From a checkpoint of a small mixture-of-experts model trained on Wikipedia: a shared expert of 512 neurons.
Below are experts of layer 6 (counted from 0) of a mixture-of-experts language model. Rows are named router (the router's row for the expert), gate (a neuron's input weights, with its number), up (a neuron's input weights, with its number) and show model dimensions 192-239. Each number is 50 + 10 x the weight over its row's rms, rounded and kept within 0 to 99.
After each expert's rows: "mostly gets" lists some tokens that are sent to it at least half of the time; "gets" lists some tokens that make up at least twice as much of what it gets as of all text. This comes from a sample of Wikipedia text that the model never trained on. Tokens count by the router's weight.

# expert 17
router:50 38 49 44 37 41 54 49 38 56 67 50 36 30 55 72 60 58 54 38 43 62 46 47 38 72 53 54 54 55 54 48 52 43 66 38 48 58 72 41 51 46 53 51 40 48 48 58
gate0:48 58 28 52 45 43 69 48 41 40 47 34 47 69 52 55 50 33 63 40 41 52 49 34 49 53 43 54 59 37 56 59 63 44 49 56 56 50 47 59 50 71 59 51 45 51 61 36
up0:60 26 59 44 61 45 59 80 60 43 51 45 37 71 46 60 37 42 58 53 45 81 50 58 44 37 29 39 44 39 63 64 45 69 49 57 44 47 47 34 53 42 56 53 64 44 57 52
gate1:28 34 51 44 47 33 30 41 68 57 39 60 52 62 37 51 43 35 44 48 50 63 48 64 51 45 40 59 58 47 65 45 49 56 51 53 57 43 43 35 49 55 43 37 46 44 59 60
up1:35 50 51 52 49 45 57 32 28 45 34 43 48 52 46 47 48 41 57 44 52 60 41 56 54 52 47 54 45 41 52 43 45 55 36 41 52 52 57 74 53 64 24 61 34 37 47 46
gate2:32 60 49 52 52 42 52 53 52 44 51 36 50 45 48 52 49 50 40 44 33 52 33 60 47 57 41 53 44 37 53 31 47 56 41 62 67 44 61 29 75 34 55 42 60 48 49 43
up2:48 35 27 35 56 45 39 45 42 64 56 36 24 71 43 61 64 59 45 39 52 41 59 24 63 42 48 60 51 52 66 56 44 49 53 47 56 50 42 45 54 46 65 37 40 54 58 44
gate3:55 42 53 48 55 65 39 61 48 28 57 41 57 50 57 49 47 46 54 39 50 44 39 50 60 62 43 64 55 50 58 61 63 46 58 59 54 58 55 41 51 47 47 36 47 36 50 49
up3:57 64 67 52 42 67 53 53 39 55 53 37 40 51 57 61 49 38 51 38 63 48 41 40 46 68 38 47 50 48 49 50 64 39 48 75 60 56 49 51 44 48 65 48 43 44 38 62
gate4:59 42 46 64 44 43 44 64 69 43 64 45 47 36 58 62 39 52 56 56 72 49 49 64 50 47 39 40 41 57 30 48 49 67 63 63 41 52 58 51 49 53 51 52 70 63 59 38
up4:65 35 43 68 56 58 63 48 53 49 68 54 29 45 50 50 63 49 51 56 57 45 58 49 32 53 51 52 56 43 68 69 39 50 55 44 42 57 65 34 44 57 59 55 47 48 38 64
mostly gets: " due", " any", "pite", " create", " using", " give"
gets: " of", " the", "ing", " for", " to", " with"

# expert 15
router:67 63 33 53 63 44 49 64 34 57 52 46 62 34 58 50 42 48 48 32 53 42 40 45 53 57 72 62 40 67 51 43 62 47 47 69 43 53 57 59 68 54 55 32 58 33 58 52
gate0:51 41 51 47 55 30 50 34 39 55 68 45 57 44 56 53 52 63 46 59 43 57 40 47 51 50 55 72 50 29 80 50 44 43 62 44 33 55 68 45 59 42 31 53 60 41 41 55
up0:48 58 47 55 36 41 55 59 63 44 75 55 41 61 66 37 46 30 55 66 51 37 52 44 43 38 49 68 62 49 63 53 53 61 59 55 51 45 60 33 42 59 36 41 50 59 55 74
gate1:40 56 33 57 52 46 61 73 52 61 48 44 52 65 52 52 49 66 59 43 56 43 54 39 45 48 65 49 62 47 52 53 50 51 46 66 35 44 39 35 70 59 76 62 59 38 39 47
up1:48 55 35 70 39 55 68 60 53 51 37 34 56 65 53 54 57 59 56 46 58 48 43 39 48 52 49 47 41 50 45 44 49 54 35 64 57 55 42 71 45 40 61 52 48 47 59 51
gate2:67 51 37 64 43 35 30 61 57 18 66 50 63 57 59 52 47 56 47 55 46 60 62 50 56 46 50 54 62 42 49 47 54 48 44 61 67 64 37 42 36 59 34 47 26 45 52 44
up2:49 56 51 44 37 49 47 43 54 44 38 47 45 57 37 42 44 43 51 55 54 50 41 42 56 64 48 40 41 54 51 54 45 45 46 40 35 58 55 62 36 38 46 60 40 44 49 45
gate3:51 34 52 43 74 44 43 58 54 33 48 54 56 53 31 15 41 70 55 57 55 48 60 60 41 56 54 38 69 41 61 57 46 68 41 61 42 50 46 26 39 64 60 52 60 53 41 45
up3:52 53 65 48 57 40 53 65 69 62 30 70 44 55 51 46 41 42 53 50 43 27 63 50 52 63 37 31 67 50 47 44 43 74 36 62 51 41 61 49 49 53 53 64 62 57 59 41
gate4:46 42 52 48 51 49 36 60 52 53 47 45 56 50 51 39 61 43 59 55 27 71 57 62 60 50 44 45 39 39 53 54 42 42 60 47 52 43 70 46 37 50 50 32 55 36 47 53
up4:54 73 55 66 36 35 45 48 51 45 56 40 60 50 50 53 48 48 35 62 38 39 52 37 54 46 36 42 71 56 58 54 47 60 42 39 47 68 76 41 26 43 70 48 48 45 68 43
mostly gets: " people", " others", " events", " students", " schools", " players"
gets: "s", "es", "ers", "ations", "ions", "ies"

# expert 1
router:28 50 52 46 47 66 41 32 37 59 47 53 43 38 58 40 32 66 43 40 56 56 38 66 48 37 62 44 56 46 52 45 56 70 54 48 50 42 36 53 46 51 26 41 48 54 48 63
gate0:43 58 47 41 44 62 59 51 50 34 54 52 53 36 45 62 52 53 57 42 44 49 57 43 44 55 52 45 56 74 39 46 54 46 54 46 54 53 51 41 42 43 45 43 48 45 32 44
up0:51 59 45 47 66 72 48 56 50 37 56 59 47 50 40 46 53 56 41 56 47 49 52 61 58 38 38 39 53 62 74 71 43 50 46 52 52 49 47 46 50 54 70 37 66 69 48 54
gate1:56 41 56 49 45 40 62 38 38 54 45 31 22 56 57 43 59 52 52 59 43 39 65 23 38 60 45 73 43 39 50 40 49 31 44 52 45 37 50 75 35 52 67 46 76 42 70 54
up1:52 36 36 46 32 43 51 43 53 45 60 55 64 51 55 47 49 62 39 51 57 62 46 58 43 45 54 39 56 56 48 65 60 27 48 42 70 72 58 29 56 20 49 39 38 44 51 53
gate2:30 67 46 56 63 51 56 53 50 56 44 51 34 68 36 42 60 59 62 66 55 47 46 43 67 45 43 44 54 37 61 57 48 62 56 64 62 43 43 31 35 46 54 55 64 56 42 63
up2:63 62 44 39 46 51 38 68 66 40 49 55 44 50 43 76 42 41 50 43 48 50 63 50 16 58 52 48 55 54 46 52 45 45 41 51 48 49 42 49 70 56 53 53 44 49 43 49
gate3:74 41 54 47 61 67 56 41 38 55 49 39 54 70 25 40 52 44 58 59 59 52 68 47 58 39 56 59 61 69 50 47 56 34 41 59 56 49 53 22 54 48 42 53 53 57 63 38
up3:44 54 53 59 56 45 39 57 52 57 44 55 45 42 61 54 56 53 44 36 53 61 50 44 46 50 66 57 57 44 50 60 49 66 59 56 48 34 68 50 34 57 64 55 37 43 43 41
gate4:64 56 41 32 43 60 62 55 57 48 60 70 52 51 51 43 49 60 51 42 47 43 44 43 44 51 48 33 38 34 45 65 36 40 51 47 52 48 50 63 59 59 63 47 32 70 50 58
up4:59 60 64 47 27 36 47 60 52 49 49 56 62 64 41 44 52 49 45 30 67 47 36 44 47 42 29 45 21 53 54 49 41 44 44 51 55 64 49 52 46 40 48 60 67 64 35 48
mostly gets: " C", " V", "-C", " P", " T", " Sup"
gets: " C", " P", " S", " T", " N", " L"

# expert 21
router:61 57 47 63 57 57 50 43 62 27 50 57 38 49 71 36 60 56 68 52 48 56 47 45 50 54 47 35 69 39 56 46 57 40 42 68 40 48 40 38 60 31 55 50 54 53 35 48
gate0:34 44 61 54 63 51 53 54 49 47 33 49 58 56 34 51 52 39 37 47 46 59 48 47 38 33 50 55 43 55 54 52 59 39 65 43 35 40 42 58 36 50 51 49 62 37 58 53
up0:53 38 44 54 58 38 55 35 49 39 52 49 45 45 38 49 61 44 57 51 41 41 67 31 43 54 55 51 53 46 43 50 41 49 53 52 35 52 55 51 62 60 35 52 42 38 57 56
gate1:46 50 64 31 61 63 69 57 57 46 53 47 55 43 47 39 35 52 46 61 50 68 50 62 62 56 47 29 46 40 51 54 41 46 36 53 50 32 55 64 54 48 53 46 52 49 59 61
up1:54 46 54 55 53 58 50 56 55 48 60 55 47 55 56 50 35 41 51 58 55 60 60 57 50 50 74 47 45 60 53 60 52 42 49 45 56 50 53 56 34 58 58 44 39 50 44 45
gate2:50 50 34 34 57 57 56 53 68 56 53 55 65 30 35 54 65 50 37 46 47 42 61 36 63 52 75 47 60 38 52 48 51 40 57 47 42 50 59 27 56 65 64 43 47 53 47 49
up2:48 49 39 24 37 51 49 59 52 51 37 56 55 57 50 46 68 41 55 35 56 48 68 51 65 50 68 31 46 53 47 44 44 50 60 56 46 51 38 49 63 46 54 64 61 46 48 32
gate3:68 47 58 41 58 57 62 46 47 50 59 50 53 48 54 54 52 52 47 42 51 21 55 54 53 40 59 52 37 53 50 57 45 57 30 51 39 52 45 45 54 52 39 76 41 64 58 48
up3:45 41 54 53 73 63 36 57 55 41 51 54 39 39 46 43 83 60 38 66 52 63 58 70 55 52 42 46 50 49 27 35 58 53 45 54 49 49 51 54 63 44 46 55 49 49 38 44
gate4:58 67 59 51 57 48 49 50 65 48 51 59 41 53 32 44 59 53 54 52 67 48 59 44 57 46 38 32 42 43 64 35 36 49 53 57 57 51 42 45 42 46 29 52 47 65 61 54
up4:50 44 53 65 56 56 36 50 51 64 33 48 69 55 52 47 46 49 47 48 69 47 44 56 62 54 44 40 53 50 49 70 45 63 56 43 46 49 58 54 50 44 36 56 56 60 49 48
mostly gets: " million", " century", "illion", "–present", " mm", " percent"
gets: "0", "5", "6", "8", "7", "4"

# expert 2
router:46 53 65 55 43 49 52 41 45 64 35 53 64 53 33 52 61 33 72 33 50 54 61 43 50 29 50 49 49 45 72 68 44 33 40 52 47 50 56 44 38 60 38 52 54 59 48 50
gate0:36 51 72 83 25 47 47 46 60 35 48 50 54 48 71 54 55 47 42 31 38 65 46 58 39 53 74 47 46 63 49 36 50 51 52 40 58 28 44 44 44 30 43 66 52 60 49 54
up0:40 51 46 52 51 45 50 43 47 54 49 70 56 54 50 55 40 51 42 32 36 52 53 50 47 55 57 51 60 47 59 48 65 36 34 45 58 50 57 44 45 59 41 60 59 42 39 49
gate1:58 52 46 60 69 44 58 43 62 41 56 55 39 53 41 56 56 64 36 53 57 45 55 47 43 41 54 48 33 53 44 58 40 46 61 71 51 49 41 30 68 40 46 58 32 41 39 54
up1:38 47 38 64 46 76 64 48 26 42 65 65 39 66 57 58 62 53 32 57 50 42 55 50 69 40 35 42 46 64 46 46 55 52 47 51 46 46 52 54 43 76 57 49 32 46 37 54
gate2:62 58 62 51 52 59 44 53 63 52 64 52 56 57 39 61 56 52 49 49 54 44 45 58 38 57 40 53 29 55 50 45 46 43 45 49 35 48 51 46 48 35 57 61 54 40 55 46
up2:58 56 63 43 59 52 61 53 71 49 72 52 53 53 27 42 61 40 50 50 70 38 40 56 33 44 57 38 67 60 53 47 46 42 41 43 47 33 40 63 44 39 44 66 44 63 71 46
gate3:49 57 38 32 51 35 59 42 65 49 55 46 64 49 70 56 54 58 61 30 51 60 47 65 53 57 38 54 63 54 60 68 56 46 54 36 45 41 38 44 75 54 49 60 37 59 57 58
up3:54 60 38 55 62 59 20 61 49 46 58 57 33 49 67 53 42 48 63 44 33 42 46 29 51 64 30 47 41 52 56 55 48 48 56 47 48 40 56 55 55 46 53 51 56 58 62 54
gate4:61 54 26 49 35 54 50 53 42 64 46 55 42 43 50 38 53 50 51 51 38 69 57 56 51 60 48 48 55 37 51 43 52 49 40 56 49 56 55 38 47 52 50 57 40 56 61 42
up4:50 68 44 38 66 49 56 38 43 49 50 46 42 45 51 51 49 38 72 65 50 37 47 52 46 46 42 42 46 46 42 55 51 48 57 37 57 51 33 55 45 47 57 40 46 40 60 39
mostly gets: "°N", " Coordinates", " Animalia", " MPC", " Phylum", " Binomial"
gets: "-", "\n", ")\n", ":", ";\n", " •"

# expert 3
router:50 39 61 63 33 64 41 46 31 52 52 34 42 53 41 38 49 58 38 63 60 57 64 59 47 53 48 60 70 60 43 60 48 47 55 34 47 61 57 30 40 53 59 56 59 37 66 36
gate0:51 58 47 44 55 55 35 64 61 58 48 39 48 62 56 50 24 46 57 63 56 63 50 39 48 58 33 45 67 48 48 38 55 44 29 37 32 76 43 46 47 38 46 43 52 46 47 38
up0:54 61 56 72 42 57 50 46 61 67 60 51 48 54 44 61 50 55 55 70 35 38 40 45 63 59 42 58 68 41 53 49 45 57 53 38 42 56 32 51 32 51 52 45 52 65 58 56
gate1:38 40 50 33 56 43 63 46 49 41 50 55 45 34 52 55 51 53 52 58 61 54 55 54 40 36 67 76 42 46 58 52 47 50 39 38 46 43 62 60 54 48 42 32 55 31 59 57
up1:46 45 52 57 52 64 42 60 53 71 50 58 55 27 54 65 50 51 51 43 49 52 39 46 66 42 59 52 55 46 58 53 42 53 59 52 47 57 67 51 63 46 61 40 51 53 44 65
gate2:51 61 36 61 45 62 26 53 48 51 46 48 46 49 53 43 68 55 45 53 48 52 48 50 43 67 57 37 22 43 48 42 44 37 40 31 50 71 58 46 57 60 49 44 69 40 59 66
up2:48 41 49 56 51 53 46 45 42 50 53 50 44 36 54 45 54 51 49 47 77 48 54 61 56 53 40 66 51 47 57 56 56 55 49 43 65 60 40 48 63 67 50 50 52 36 39 62
gate3:46 46 53 76 45 66 41 44 42 48 56 47 40 65 86 44 40 47 49 40 43 62 39 33 62 56 64 54 45 50 60 51 42 58 48 47 61 65 44 45 43 52 50 36 46 52 60 40
up3:75 52 83 59 47 38 53 53 44 53 60 35 45 48 65 49 43 36 31 55 40 51 42 59 56 62 51 37 51 56 46 56 47 45 53 48 46 47 55 65 53 46 46 35 49 54 56 50
gate4:45 49 48 42 30 66 55 45 43 53 47 53 49 45 45 58 39 54 57 31 46 31 47 45 49 51 50 46 50 49 41 40 77 42 33 57 30 57 56 39 55 52 40 51 55 50 46 55
up4:41 50 38 45 42 48 45 64 55 49 44 46 52 42 57 28 61 52 39 49 64 59 46 49 55 44 60 52 56 58 47 58 48 48 52 56 54 51 53 63 42 31 40 69 60 61 41 66
mostly gets: "\":", "|", " @", "'\n", " ENG", " :"
gets: " |", "|", "-", ":", ";", " |\n"

# expert 13
router:60 42 58 26 57 38 56 38 40 63 37 58 46 40 35 49 59 67 51 58 43 65 61 65 57 48 47 54 37 48 47 52 43 50 59 48 37 60 51 47 64 50 43 57 30 49 71 50
gate0:43 41 53 60 60 56 55 42 60 53 55 60 31 42 50 46 37 60 52 50 59 51 55 50 50 50 43 45 45 65 41 35 57 63 57 45 59 56 57 58 47 43 52 47 60 56 42 22
up0:64 58 43 62 39 42 48 55 46 52 47 34 38 95 45 52 55 62 56 51 55 50 70 47 66 28 51 59 46 46 55 46 58 32 43 57 51 50 42 41 56 50 48 50 70 56 57 49
gate1:60 40 47 52 53 54 40 56 38 47 49 61 46 56 44 54 50 48 34 58 53 47 23 53 38 55 64 63 51 47 51 35 40 47 59 44 55 59 51 68 44 75 61 43 59 42 38 39
up1:30 43 39 44 38 48 44 55 44 46 51 50 36 46 50 53 38 63 38 54 44 57 47 43 43 50 55 55 78 52 45 54 50 35 54 47 45 30 53 45 47 50 42 57 49 31 43 43
gate2:57 50 43 51 59 66 52 48 48 40 57 11 50 72 45 46 36 45 39 57 51 55 30 52 51 69 50 38 57 53 41 39 61 69 41 38 55 38 57 39 68 34 59 36 49 79 34 55
up2:57 39 50 56 58 46 53 61 50 57 49 81 56 54 31 53 48 45 58 44 58 31 60 36 72 48 49 57 30 58 51 55 41 61 42 56 50 54 49 58 40 62 42 52 56 21 57 48
gate3:68 48 56 46 63 38 62 41 37 35 47 58 31 48 51 38 43 47 56 54 55 52 51 58 32 55 33 34 79 60 54 56 29 36 56 54 56 61 42 39 51 49 36 46 54 37 46 41
up3:42 48 45 51 44 52 40 58 63 55 47 53 53 44 58 51 53 46 59 48 48 55 47 52 59 42 50 63 38 34 49 46 65 53 22 56 54 43 47 56 51 41 54 44 35 48 31 58
gate4:59 47 63 51 63 61 68 47 69 42 41 68 36 47 53 50 54 62 60 46 47 46 59 53 40 26 68 64 50 28 43 35 65 56 46 43 63 40 54 38 51 40 87 38 45 57 57 52
up4:47 27 41 52 50 60 50 51 39 47 65 41 63 57 49 46 45 34 29 55 55 40 37 52 59 59 46 42 59 53 55 62 44 52 69 40 39 54 48 68 44 48 57 53 43 55 40 30
mostly gets: ".\n\n", "==", "===", "==\n", " =\n\n", "===\n"
gets: " (", ".\n\n", " \"", "\n\n", "==", " |\n"

# expert 12
router:49 45 50 49 45 54 44 48 48 46 39 63 51 46 55 50 53 55 46 39 54 44 37 41 55 32 59 54 54 34 52 61 37 53 46 53 55 58 47 66 50 50 58 39 32 68 60 49
gate0:66 39 81 35 78 34 28 57 58 53 60 73 46 54 53 52 47 32 52 62 52 58 59 54 45 35 33 51 74 50 45 51 51 62 39 47 49 58 49 46 66 48 60 39 31 49 44 55
up0:80 40 48 44 51 45 45 41 47 42 47 46 51 66 55 60 55 38 42 49 51 51 48 51 37 39 44 46 57 51 41 50 59 64 51 68 50 54 43 56 56 46 59 48 42 55 49 51
gate1:46 63 48 56 41 62 48 51 70 51 43 48 58 54 48 35 52 42 31 60 58 47 54 47 67 66 60 37 51 61 50 44 52 54 39 63 43 27 31 58 54 35 62 54 62 42 50 64
up1:54 47 47 42 30 48 62 48 60 33 69 59 60 46 44 41 52 44 54 53 54 45 57 72 66 49 61 45 50 40 50 61 60 54 60 55 49 60 56 61 64 56 43 42 48 54 59 47
gate2:43 53 59 43 39 34 57 46 62 54 69 61 25 41 55 36 46 49 40 54 49 46 36 42 42 47 49 49 50 54 44 46 42 56 45 58 49 39 43 34 61 47 55 52 55 58 40 39
up2:43 56 46 44 49 40 48 53 71 40 44 51 52 33 45 53 53 57 47 49 42 36 42 49 44 59 47 48 49 44 46 60 38 42 61 35 41 56 48 52 34 53 80 45 38 40 58 43
gate3:46 51 54 67 52 53 50 70 37 52 26 57 59 60 63 50 55 54 63 63 42 63 54 51 36 46 43 38 37 46 62 59 42 66 20 57 45 38 35 51 63 49 71 49 42 62 33 53
up3:55 50 60 50 42 62 56 59 54 53 27 42 46 48 43 46 44 53 55 67 56 54 53 57 57 50 51 32 61 42 48 55 29 45 49 60 40 56 47 41 56 45 63 49 42 45 31 44
gate4:68 59 42 58 51 46 43 71 42 67 44 48 58 47 72 46 50 39 52 41 46 63 69 50 54 55 54 43 49 69 51 33 44 37 36 51 43 51 60 65 47 52 53 49 45 31 60 45
up4:40 46 50 54 44 43 59 55 43 41 55 43 40 44 54 62 67 55 58 55 43 63 42 55 45 49 70 51 58 62 50 46 42 40 61 57 39 45 52 43 36 56 35 52 46 47 61 54
mostly gets: " his", "-year", "American", " former", " professional", " local"
gets: " a", " his", "'s", " the", " an", " first"

# expert 18
router:64 33 39 55 48 43 38 29 45 53 40 44 40 50 44 47 67 41 38 63 34 33 45 58 50 44 39 50 56 40 53 48 45 48 63 29 56 48 41 40 41 55 66 51 65 48 61 55
gate0:55 53 42 51 54 31 40 58 64 45 46 45 44 35 39 39 46 49 46 46 46 48 51 48 52 17 37 66 52 44 59 48 45 40 61 64 56 46 36 68 35 62 61 58 57 50 50 33
up0:57 41 48 43 49 45 48 35 63 57 34 47 37 45 65 26 43 60 48 52 52 37 53 55 52 24 42 52 54 49 53 43 57 41 52 61 40 46 24 66 51 62 59 63 53 51 43 49
gate1:40 50 44 50 55 47 48 33 43 57 49 62 55 52 45 57 48 58 53 41 24 47 40 26 41 40 61 49 38 55 51 50 56 55 40 55 55 65 54 50 46 60 34 55 37 42 60 49
up1:56 38 39 54 44 53 50 30 51 60 42 31 42 56 48 61 63 49 50 54 50 69 37 54 48 39 44 47 52 74 62 49 44 43 39 49 59 44 50 36 52 45 48 71 62 23 45 48
gate2:44 50 43 61 53 50 45 41 58 55 49 42 41 36 37 38 48 46 60 49 45 50 61 37 44 36 45 48 61 50 41 57 52 48 44 41 39 53 59 36 41 41 47 55 35 34 55 45
up2:46 42 51 37 63 42 42 63 53 30 63 63 49 57 58 70 50 54 49 30 50 54 44 49 51 58 53 63 41 44 47 50 60 58 64 47 49 48 48 65 48 58 46 28 48 64 45 44
gate3:49 59 59 73 45 60 53 45 86 65 60 30 51 56 55 48 61 44 52 58 38 66 78 38 47 48 42 29 49 47 53 50 37 45 42 45 43 59 54 41 55 56 50 53 52 38 62 47
up3:49 37 42 43 59 44 48 50 35 46 29 54 60 52 36 37 38 54 61 61 49 49 43 59 40 44 39 71 48 40 42 55 52 63 45 41 50 37 31 43 41 39 48 58 69 40 31 45
gate4:52 65 36 57 54 60 44 47 59 50 45 47 59 66 54 47 41 53 52 45 51 53 46 45 61 58 49 59 41 70 44 49 40 60 53 60 61 58 45 35 52 52 66 53 52 62 55 42
up4:52 48 76 54 52 46 50 49 50 45 35 62 61 52 30 61 56 41 61 40 53 49 54 60 52 55 64 46 30 50 46 42 44 52 74 51 48 50 43 50 37 23 44 57 52 36 41 38
mostly gets: " during", " in", " at", "In", " During", " throughout"
gets: " in", " of", " the", " on", " at", " from"

# expert 19
router:62 39 57 39 38 60 49 58 73 31 54 61 44 59 42 43 38 44 68 58 55 36 52 45 50 56 47 55 48 60 41 48 42 42 64 62 62 43 55 50 40 46 57 66 51 39 36 51
gate0:49 61 68 52 50 45 60 54 55 56 49 49 53 38 41 55 53 48 38 67 42 51 58 53 46 45 30 53 42 68 57 36 35 60 32 47 45 56 66 57 52 58 55 62 43 36 33 67
up0:43 57 49 37 54 49 47 55 62 40 61 40 48 48 42 47 37 60 45 59 66 39 49 58 57 46 51 50 57 45 74 50 69 31 53 27 59 47 33 62 50 44 34 46 55 59 47 55
gate1:59 67 54 53 54 57 45 45 51 40 54 44 47 45 48 58 48 60 43 33 44 64 53 54 58 56 49 50 42 72 53 46 59 56 42 43 57 55 49 45 50 50 73 43 48 61 46 39
up1:56 64 63 43 45 43 50 52 60 54 56 50 55 55 32 41 47 69 41 67 49 46 78 31 71 44 33 47 48 53 37 37 55 49 69 51 44 31 54 50 25 66 65 43 50 33 59 69
gate2:48 44 61 63 30 53 44 58 49 45 63 54 44 33 50 51 51 56 24 52 40 43 43 47 59 65 48 40 68 47 51 54 49 38 62 39 40 59 67 33 47 44 40 39 61 72 39 37
up2:59 54 40 64 40 48 41 56 46 60 56 42 59 54 63 23 48 55 35 29 39 51 45 45 59 47 46 55 59 39 44 46 59 68 49 51 59 28 22 52 38 51 49 48 49 62 53 49
gate3:56 61 41 40 46 37 52 44 47 45 49 57 49 39 47 45 74 69 63 45 38 46 59 48 44 38 60 47 60 55 55 42 51 35 52 43 42 59 53 58 43 44 43 33 41 41 52 62
up3:40 52 44 49 55 54 44 53 54 51 45 55 27 53 57 43 47 36 62 64 61 53 71 60 67 64 23 38 48 50 45 45 41 47 34 53 50 46 45 44 58 45 65 43 36 56 55 43
gate4:58 45 44 53 61 53 47 48 56 50 55 45 41 55 46 48 55 59 49 48 14 59 43 54 45 58 40 47 41 45 35 47 31 54 74 50 51 27 61 68 44 42 45 57 38 52 45 54
up4:46 47 33 44 74 37 61 52 62 55 71 54 42 52 36 51 58 46 69 55 32 60 50 42 67 36 40 54 29 26 60 46 49 47 50 45 53 53 56 46 52 62 51 55 36 65 32 51
mostly gets: "_{", "–", "9"
gets: "0", "9", "2", "1", "8", "–"

# expert 5
router:53 57 49 61 53 32 39 59 43 52 42 42 43 53 57 56 49 34 54 53 50 56 35 34 57 37 42 39 44 44 53 44 59 65 60 48 67 48 47 47 40 56 51 57 69 47 54 49
gate0:34 59 52 58 55 39 53 61 40 52 57 51 25 54 57 63 55 46 53 48 40 49 54 43 55 43 45 46 43 51 47 61 59 50 63 46 66 58 39 33 41 52 33 47 52 40 45 56
up0:49 50 58 58 46 59 56 53 49 57 38 56 48 51 61 69 52 53 41 50 50 45 58 49 66 43 35 48 45 46 40 63 62 49 57 51 61 51 44 56 43 46 60 66 59 45 54 51
gate1:57 46 47 39 32 46 53 62 43 60 35 42 60 51 57 63 50 41 52 37 51 67 48 51 59 64 39 58 56 86 48 48 44 41 37 45 25 54 51 64 45 33 40 58 68 52 34 42
up1:29 76 55 62 62 30 44 44 59 60 50 53 55 55 49 62 43 32 70 43 51 53 38 52 39 53 69 54 64 65 47 50 34 53 38 52 49 49 70 47 57 54 42 48 35 58 44 52
gate2:57 64 24 49 45 41 48 67 45 54 57 68 46 67 58 40 60 57 41 41 42 36 52 54 55 48 46 44 55 43 56 45 48 63 42 71 38 27 49 38 37 51 43 46 47 66 39 52
up2:60 51 40 59 43 44 50 59 58 44 55 42 53 46 51 48 31 59 64 48 49 49 49 55 55 53 34 51 59 54 50 44 46 57 52 62 51 36 80 46 50 46 48 46 56 54 67 48
gate3:57 32 43 42 61 45 59 48 34 44 41 41 70 51 43 56 39 52 48 51 47 53 40 27 64 58 56 49 56 60 49 46 51 34 37 63 28 53 41 51 60 43 43 48 54 60 51 48
up3:55 49 52 40 62 41 43 46 57 56 57 58 52 58 58 55 46 42 47 54 54 50 46 44 39 50 62 44 53 57 60 72 34 25 58 48 41 53 56 54 56 59 65 43 62 62 46 46
gate4:58 54 57 46 51 36 70 52 56 49 62 59 52 50 73 45 42 60 55 67 43 64 36 53 53 64 52 33 57 39 52 72 64 58 32 46 45 46 42 45 43 43 31 49 53 42 50 44
up4:54 42 38 32 59 55 42 57 42 57 66 25 45 44 50 51 51 45 42 45 47 48 57 49 55 44 47 47 42 50 63 27 53 44 54 50 54 62 30 29 44 44 51 55 48 51 43 49
mostly gets: " Pak", "ō", "ı", "akh", " Raj", "iy"
gets: "i", "a", "u", "h", "an", "ar"

# expert 20
router:61 41 50 46 39 66 58 54 34 53 57 44 51 52 64 31 56 62 34 53 63 51 54 50 36 55 41 56 54 51 38 54 40 67 47 46 54 53 53 23 43 50 65 48 48 60 41 40
gate0:61 55 45 66 66 47 43 55 54 47 41 53 55 48 45 40 60 46 79 41 58 49 39 45 56 54 49 38 57 58 25 41 48 54 53 49 52 78 46 57 27 49 54 40 41 47 68 60
up0:38 59 63 35 46 38 58 46 60 54 37 29 20 37 31 52 45 49 54 50 44 40 43 68 58 42 50 52 39 42 54 58 52 58 48 46 54 63 47 39 57 48 42 56 65 35 62 37
gate1:41 46 62 52 53 48 62 39 55 39 47 61 29 47 51 36 66 57 52 63 38 47 37 66 55 39 44 45 54 19 54 50 55 65 75 51 39 69 47 42 51 70 51 58 47 61 59 64
up1:53 39 47 46 44 72 51 62 43 55 47 43 49 57 61 65 40 48 68 49 57 54 60 45 38 39 45 53 40 60 37 53 51 52 57 56 61 39 52 64 48 33 55 17 51 54 31 40
gate2:47 38 61 61 54 48 50 30 47 52 50 65 48 46 34 49 50 47 36 45 39 58 59 69 45 53 35 23 50 77 50 55 59 38 53 56 54 51 48 44 48 62 45 48 65 70 64 52
up2:50 47 49 52 38 51 47 48 55 50 51 79 44 58 45 52 34 53 51 40 38 66 57 42 52 62 38 23 43 65 59 51 45 61 77 57 47 62 45 57 57 58 59 35 48 55 77 51
gate3:49 40 61 36 55 53 63 38 50 50 58 54 42 64 45 54 34 70 47 45 48 52 55 27 39 47 47 34 48 31 27 36 42 54 53 39 34 57 43 64 56 35 37 39 68 41 60 44
up3:57 55 54 38 34 43 39 62 55 57 56 53 57 49 37 48 51 47 45 43 43 45 62 61 32 45 45 56 56 40 45 35 37 27 32 34 46 58 57 45 51 61 66 27 63 56 56 49
gate4:40 46 49 55 63 58 47 64 41 60 57 56 59 51 65 43 42 40 51 60 48 36 54 55 44 46 40 49 53 29 45 51 41 55 62 64 55 51 47 45 45 34 45 29 47 50 44 56
up4:49 39 61 62 80 40 25 56 42 48 49 54 58 58 56 49 60 58 43 45 61 43 40 62 48 76 60 57 49 54 35 41 53 53 49 27 49 51 47 54 55 49 42 71 57 39 50 61
mostly gets: ".)", " Iowa", " ;", " MA", ");", "ON"
gets: " |", ";", ".", ")", ",", ");"